From a checkpoint of a small mixture-of-experts model trained on Wikipedia: 64 experts in each of 10 layers, 538M tokens.
Below are experts of layer 6 (counted from 0) of a mixture-of-experts language model. Rows are named router (the router's row for the expert), down (a neuron's output weights, with its number) and show model dimensions 256-511. Each number is 128 + 24 x the weight over its row's rms, rounded and kept within 0 to 255. Numbers have three digits each.
Before each expert's rows: a language model's description of what the expert responds to. This comes from a sample of Wikipedia text that the model never trained on.

# expert 1
Description: Sentence-ending punctuation. Periods, closing quote or bracket plus period, semicolons, commas and table pipes closing a clause or cell, often in species and genus articles.
router:153112134132166145152082125134140157135143100145076117142126097114153092118092105133142104152109190112132160139149111123138126175127104156103133159093140138123139106115123097115146158130110132117143160134151113083147133124136117169089094092076124117142144145136106150144135071110114112137180118134125115098152070120148135113135114187149085120144133083082105155118138121138085106132146159102136104095151156141167128136147099158104142111122160133109137155121107160158120099139148147128074133189111134156118151067123121108098105143116147141112116088128150136107154102130139138095105121116160128141129129126172144129136101150143092135133131103114105133137089145162128098136131145182074126126088134151164147117183149171135146149124108139146119118164114137132196116130105140
down0:134098153091106087121100076164133133170152073134149149115097112155136145128166137139147102096137080106128151117123138087123109147121119132156157132131127131140150130126125111109179150137140137083135094161147116155153136121141132083130108122164148115116113161114139159116124117119111111149129097147073131150165140149133124114151085186112089125148141128143145142111147120111143127192085092123151150177120134118146164123137150142158174102126154154090103110126149159141166141105130117125113181145131150124147121119132136129122148109157127119163126121143106104155097115148134126101114112121150117141119148112112113169127146142147131105077160129115130140136098122129103123123077081149157133169134128058128139104169115135143148119146138117155122115122120171127144107164155117
down1:153183144114128119138102098124145141136111120126120110106162133147177150145111103125117107128122124116113173171124130145161097121139134135148124132139098154149151105158132130107134093094117132153082112104101115151125118163104150109118131154134097135141091108128111155134079077156070114133088074155074114119135114146109177134121071161135109117123109153110139120099127095118094096074118147154155105125115135106132130144088156162115174082109126118143112093165147143087125139111111153158124115117128086085112172139080137138116111150121130112094123130151140116147121111168126107095150133121141110077088093125143144120070137084120125122101121160182100138128083143121114127141145143131130146152155132138106100148159133136140106129144097122088137122121115096145153149141118137
down2:143091119128171147158116124151116111155119130156131085135166150138158113124116103151127132121113122114165088130164109067155144075112099118121096110138131142118126107152136154141142125131071097121129123136123128194146095170122116113131135139098117132152091090121110168123150125123147119118106145176139105156140152147131142149131090124162113124162110130146113121132146142150133127101130144097177160163126124120127164102141157126133125154098188142163080128145099115134090106130099131140141106131139119101126154117121161118141100170113129117147093108138079147163111140110104069122150139141156109131139062110146114125120131133100094114138147114169104111118131133125144174124107096141157173131146150157105095103143136121083149155144155093124164145109082165158124187144156132
down3:152102125127114144148145131122131167098091182138100117136143116143119161124108133148091150086105145141143151152135117147119111166136148112101163125135116133108171051136071145096142093131127148171064123135160132131114122163131126114143111185101128131103146168111087120080126155099164097120106140128117135119132137119171110126106116134109154165131097128113130096078096146165158126092117063130125105129109098116179138102122159146144116135127111113142109130147156124116084112138097116127113138088126127103147095140054156133183150130120139145154147102117108145135130146150103113152146135136110143092138105134132144132164113114156126128134161155114117150113143120086124150120148133117131202138132169166162136086129141140123074107144155112148102138118111145164096105131165119
down4:160140129174115105140103122137119130151137134136098158143125139099121111106097086083158144153114121158113129147099120141151136151096156140120108155115133162101128141127095107164088118105114111157128166111130152126144107133126134121115130108175154138117129102117150103207156078161133142109133112135107154133137113076146187123146110086115179143144105128147106117167119133115144159113157102129170134145097148137140120108145100157124118127129072112148102101142114143142083162134113094148162097135159133109085132122142109155132096133084169131091099111130160157132152104131129141135087180154153147103110141107120117112124158119125118132173111123127185165109171125138132129118150109167162124130106108136157102148079114162134160142089124120097148154162158150142142130131106085
down5:107136154120110106119075112116149121157174123119110160104129133099106116136107101134125089114140155124130107103131163132150126104106109111149123122127112092166113111113124140114108140086166104117104164112166140175103143088091138110183165158148133165148089149120132155094137132066100160119141133130109132109098120131108111113161112127115136138129128131111148089108139171168105166133127129114154109113116156130117108114112134126131136098138138158132195107144110129152149149138083126141108084080104108129127156119094086086137183108104135150147134127205112124153126147136123124113150123091130115162153133174195143154097132145140146169119089147171129141166161130150151159118103123099108119128099110093164107107103082133122084165123140129123129149146072104151115086087130115
down6:117094111149104141132114140113079084153124115095108127114169156118111078140147116091124141131150145121120132112129173100112090158149132160118088129144115121133142118137154139105146106084047168118114122102105097054115128114103168157134136130141133149117129139119165108149145170093113158119097151148129131101126150119098117137074136102093138108122152144155134115106099113103156096122097104128131148150129170109099144147103083112158116152091100084091141088113133127121127137161163165141087141159123090131189084128145155172162122141044155143126134151111117137119128097134121140099110166173152156132134136139152139153115132192117150124131150125124108117136146156138103147119140162144173115135134130124090109142130137152158100127095115127127146147140101107116143097103123129
down7:128125097143177149114142142147151172111129153140126153171121101152174130118138129112094097096143095158163132150152127148103132126155141131155122134113131108138160175140143142160100135100166091099111168127147121143146113119130141129179140101100161113117158167100134122117103170102124121109116102142101128154124103113102137136147054097145123136136144137167129180113109090121179085135111116141112167141108164106140129089160159133143075127148140103117119134119124121129136152147127103105102178145114185115129112119104134154183077154146094091125148112121100117099148120147164143129108143129136136133138175202149116113119145184086168163095103171145119140117122093143101130164144131114128159113153128142150150165087144128099114148095127134111092139121188099105118131145125115

# expert 3
Description: Prepositions after verbs. Prepositions and particles right after a verb in narrative or biography, such as breaks into, falls for, sits on, defeated.
router:145098087120130098128102114077132128117151105086068155140102094116125103115115122164117125155112138128097096131150119142102166123116096130109138095116117134145124097138132096123149145108146090090161143127166094121143109089149070181079118086100147104146152123120093142119133110117148166126108160109119088099105079097189129101085137152112102132140122136101116147093157107179092103133134139081102118141135162138161141121133069116134115132114137127132130190125124119146136104100132161141118085148133129156129146124096166125104145115099127133137155083100134115103145120096127140085138094101119087083141112110136105140143118145143136156155135101097118102156132138119128099142134114144119171116151135172159202086142142143110144120133126091124121093144116119166155135079094169
down0:142089125132122112162159100109102099130114090132141108128129173136096120112120100175119105100132101116111124120118166147126117199130133194138104149162105115098153090084112109140127111078110163114127114136139107108121084143147124135091161136110115123099096134127094127177125116140126122158083132129124151118129126160125129101074142103124166105126166136121129140145097056153109134164140099095113130118107133139146123113118105148157111107139112120134137115099117178110138210115120127098152154165169086129127157142105120129161097140126174097127138153106118089099147132142118146143103141149142151129101124128121146161107121126112124147123094123112119127134124119175139112133122095156106161137120125114084114093153074124129189117144146146125129113172143097110118114142149125
down1:144135087149137124160094110117144127123097140115134146103145083124163159154133094114130088139127119096162158165142123124155146117177126107125129151158137167104159130136123127131151123120129158144083100136118145128129157124119111089161099159124127197125132120108139114089093130127141114100114137135090141123152109148126178117098072133126117112167114141130117134114121132172107143096120159145135122112112146117137121151091144130131127107138107115128101098121159114120103137134117156119133075136085142136176189154083128108114161120140131118101129129144123083172113118115124143137087145113106117108114096101143140128111176139094106113132158127161131120135122124088135136154166134128116157135176110134099147081117103123141130105150097123126106125159112115103126135139089117
down2:129130133102156108138125148162103161115153134110107135126149123132139110148098118128134131113103111171144133151123101122173143063126117146109115098118092139124126129135151148101099135158159129143132100098100147186123176141146173164141084122157140172093138152111082148095135094136152141133166147171132143132167166150135126139107130103150086132128141135129161145125178116159138114158135129142173198125118128160143150135087103147094168134094152167127159144131110144122088159128157128128085128128118117135157115155140120128133166124168110179143144152149131130120155142129067112152071141126188152106124075149138120161132155128095160103136187136155132109173130145158104130137122076122100085152162144113122123096171077139130124110145107140112161146145097164162147138178133143
down3:090115119148136103118113118128134170135138125147095131111143133160163151107132145124138133125112117151185119118141125154114052154127143129121111105125122113128112057091097156098098099143107118128100141114141127143116118147151113138155162142117118151142088121145158111115162155103157119137118113084122140129150121177140190120140081125120174173140107114126117129118119128105140166136164119130181141111107124129128171151131157088198153135126135137167129121122120127085113122138101167109124112091101155121166209129102117119119153114140130122141158143092107138116115109101127099162105121142143139137129098140130137107139140151132156157097159100124113163121095164111133170135124119109128129131113164155124127110161177125171121120164117151138123165105116141177118116089211189
down4:137192094100161112105132111137163172144137118137098175110136094126120118122113126097138119107113146105104112160147159185126118112066123144088136141182092124127156183118122150138112106151118113162175151100137139090107116158113115113157126115133093117129185109090160129105116111132149122133151115146139145108095097103114127153115130148154180145120125112127118095122125138148142115151103121127159133160122155177127112166116144106109123165096128119118117153138126120145117182156128146088141112094138148114163125126155156115097120111112131125138131105133127114157109085105147116122105141136144112116147133098129109116130142152146132103132138133143113086111132122129161144122098077139165169137098096113146173131083138156094128127089131090139103164120093141144122170102123085
down5:140115090139129124107156119164128109122171145098130148108131113109122150140116111101161149129162100138118101081137107103128161114106123119137115137162123136127114133125106124102200142165085109106105139133148152143101137160099129118135153170146111151145116108120127138180136136092145159147122138120151130121147114108100147117132127112109090106130161119128131145092119162113120110119139123118129152149121077145142102127103147126124073109147123183137171175104150177171120141122126139089120100091135103131155104121078107094145122097137124160108158128150138125141141172146136085171120106088104132112138103121145140166142144132089110093101139091121088142138139165121155132132157175098170103144166132095102095116137165157131139101131110146100091145111084117117109097128119132
down6:117167117145159139122152137133104138129131110132112116169127151112106122156160104121140135142123137156119149170137146137134148155165064109122141154113149116163161082141084139098112127155101121128121142114120134085138166132102093137152181157127134156172175125068145134112130141141142154128135133088126114109163131114130126163095131109104165111147193137098160141121145147112154108144119109144104104105115155102144160125110109104147102122135142116068152110108194143122147123170150125126142101170100125120160103108129152092125139152109103114130121147147083109129155110137094109117087153141136137127117127103111157158146151111125127132132123069112076135137119130116139116101115131126165108146119115124134151119113118123118132148167136129161161077125136136125145061119132143
down7:162115114146142130101168143180097146142097172113126181145116156159140140112118146112105120110124090115113110142139151152126097165084138115136136145118124144100122147104129157129137106093154101113082172090124127112137126146158110161179145125100178123179111188153122119114122110141201114148156139100083153143121100097096142090163110143137124119094102145155118143128147133126140096124105099106161127119084123115118161082155126069162126092171155110175138106133136136111130086153129121111167164127123144125105147132135151180148163130150122165112149086106103128126117148124174122101143142146146128125120102149128132134142121172069194177136114138146138153135104149140103093169125111186127133137110111199122151156109102153097133109127175122150124090137158120092150146136113121

# expert 53
Description: Verb-completing prepositions. Prepositions and particles completing passive or phrasal verbs, such as took place, made up, located in, founded, established, used.
router:122082141137140124134096129139098146115105117139106106155097112107155093145110103134093088144135176115123168105123117129136149144127087186128160146113114139156107141150122110117131167128110096123143163112150103128114152109113113168083143136113126120169141132182111192137152108124086144167161119116117091128117122150156111108103145180156109118136130100071143157091173107133094119154176148136153106155191157129122118117158049158126138092134151106143114172115103169157100096117125136115131105196141118120104134088107089135113131140099126153148109066090097151107178161103108098128075110114124131119164134142175115144137086125128142131159153122126129120128083133133145126126151144145120158135130140135119112104156158158145132118165116118160093107149115174143141108113088126
down0:113141132099160090158117093103079145099112075150157138109114138157114116094140147132134103138145133151127124138151141110145081173125126156117143165152122133143161146069113091104094124086149117096138117138157127147145130104131115111115130127165120160143136171140114159120145105103144146136119100156108169137157121109127126117143157144091125092148143137160090115103076145199096159156079108090100173108091118137083140156131123115144097119116138165113125118121108147099069146073107140148147149177129109115113183116137120120140134080143098125121106156120185112097126107140110115149146144062110079162139129113107090131115158157124106133060144143122165127132147167135102114143133090176132125122109150090107079131147092167115153132136124090139145128152102171104147131139146145
down1:124181106146087155171127118139126076101112153166146103115118110152178116150169133098133102143121087140116167118116181138128125111156140136170104157163129105113156126166146148152167103102121139145109130132092170148131103133101128105104111110137106166111117113120135152144085138099147138130097128131130111147118139112135163144141086111131139111109130195142118174114149143137133177134063119200125132145159111113126142162118173093151161104125113116102115119135098120078110143136096119134113085115103133120134129169142134139096140141125139148115155122192139096164109102156095079145123136116125100078129084128176170094089179132129114098152143113123117147117149127112121118145176107115107160159124115136113134133104110100117120153147140129132129148110118088137125140157092117
down2:096125149106194155147102135169109099118129152105152108113156132124112138156106128164143121117076099145164120115118128109104119098104149189074102130095121139113129109144109113148147111127097140143061135126162094131147123144132181150122130114105111140150096177100113138130159125127141138107160142141125145084151124153110167120114136126133110141140142126133132081123124140153159136110152145159150168106161156151109152130120089119122124150107150175177148124112130123159100212195131105162128145107115129117117144098094193120099143096096167150136133108147150139115142109138087112156096138137169106107123103113131110142120112131136085102122129128134135143148130154137155100159137100167116087133157140109103131096123103143118156129113139156107135148121087149156141163091156118
down3:091094140095130135133140179071100174117100138133089137088150133152109148107149107149120098090103142119161110168111166142095101137108106088130130117105175160103126104099126128137117093106120135145113130100139109131143109145135137117163116095131111096141117116140129133090148127073174097095132169092118146136145095138128181088123099148097105129159113099119123130105114140145138148113172158118161107109116105109089149124122187072145094123124124139146114096136139162133073121121096138102115122113102155101171124094104147140144157077121187097161163092109128134139116120092093152171139162119141109099156091149101156114144134103108155151092169098139093127112127139094118183132137104106105158125113181173158137130138105162146126107132163189155092124135131125179133107120150130
down4:168093123140143106146128121131138105169128156146137146154080147146073089138119145161133128101116155150123152119088112114156149153151135135090129158103098127134174172147142203129093121125132114106129160100141109119136133096121091128136113112142150127148147127138131096156126107118140129090090128147124168126132132124115170104106086133112159095108135093112107127127148155115111154132148097161105156175132122169136171103146122123110127112126153133141119164128080165126133134128125112152145146149173161113108104140175108166094123119126138129126156113099127109130161113135135146126113114144195095119126134139103079132147138128089148123162131163093144170148105141129121115117101155121167141132122126151133121150139126191151146136069136133132116149150069145122135096139122135
down5:105120117117135128129081112128152101125144165170138098110120099091127164157095093117152130131182112106116116111082116116148146076133138146124143137138162093132140095115139135154124087148104130138176141121175092094109130140094101093126183124150171137189091153100097149169130110091113152151108150102140122133140113091131146119154148101156115117106137142143152151110150122130138182136121142131120138152128155101142113138136113118144139117117123137142126174121157090153143143096112100074108120133133145183107107094077136142150106166130136131124107118128141141116102113126126107163112129116122105125130105093151121141076114142130134157118133093117106101111124097124140121136148143106137130117104162144138141122090122157123118175119154182096080151133096106152121088106130158
down6:135143120106109099119169119147101164110168133142160122150135125164096122152169144082123124125117165131122139155147098121153140138147136145183146102148126112157109055127144120163121139139113136137084137114135141113134120122112126104153149142168132161144134125123172092135138122110118109149119121134160111117138138125101129137094104110149170150140176127149145119124083129126120092146111092131114137129114139094117156167112109148158085142101146154141124129099178117111127149153163130148121113159111119147135098044134141137161108113065119139082150131104109161139184108108118109121121144139121129104168102118111151150145129153164098128167092117143059121129139138135104122111130098124114116163105139143115172137144132107133140102102125137153124161129103099097118095087103158
down7:151118141150095090165186141143134125088106176122123144142112154168173120156150084096127097083164070136144132124175132144135151135108145132141090157117090111137115171152131128118148127115123092160130139143126139103091104123126110136129123114124143076126127130145129121104119150119121137112139111148099126116174116105093129157162142119154099159150117125129091144097123069112144124078141133132144122088087159085103115104131161142111080108105171126137133102112102126114128126158150106132113162139103160175156107103148099149169105100169124126149139110124149145098111134103136161143155148180107117134102149119127120142118125151107200141122129138120141138101117133119124092146125123143113159104135159122128140116168087161119140119107149125157217139129117115108119158154093094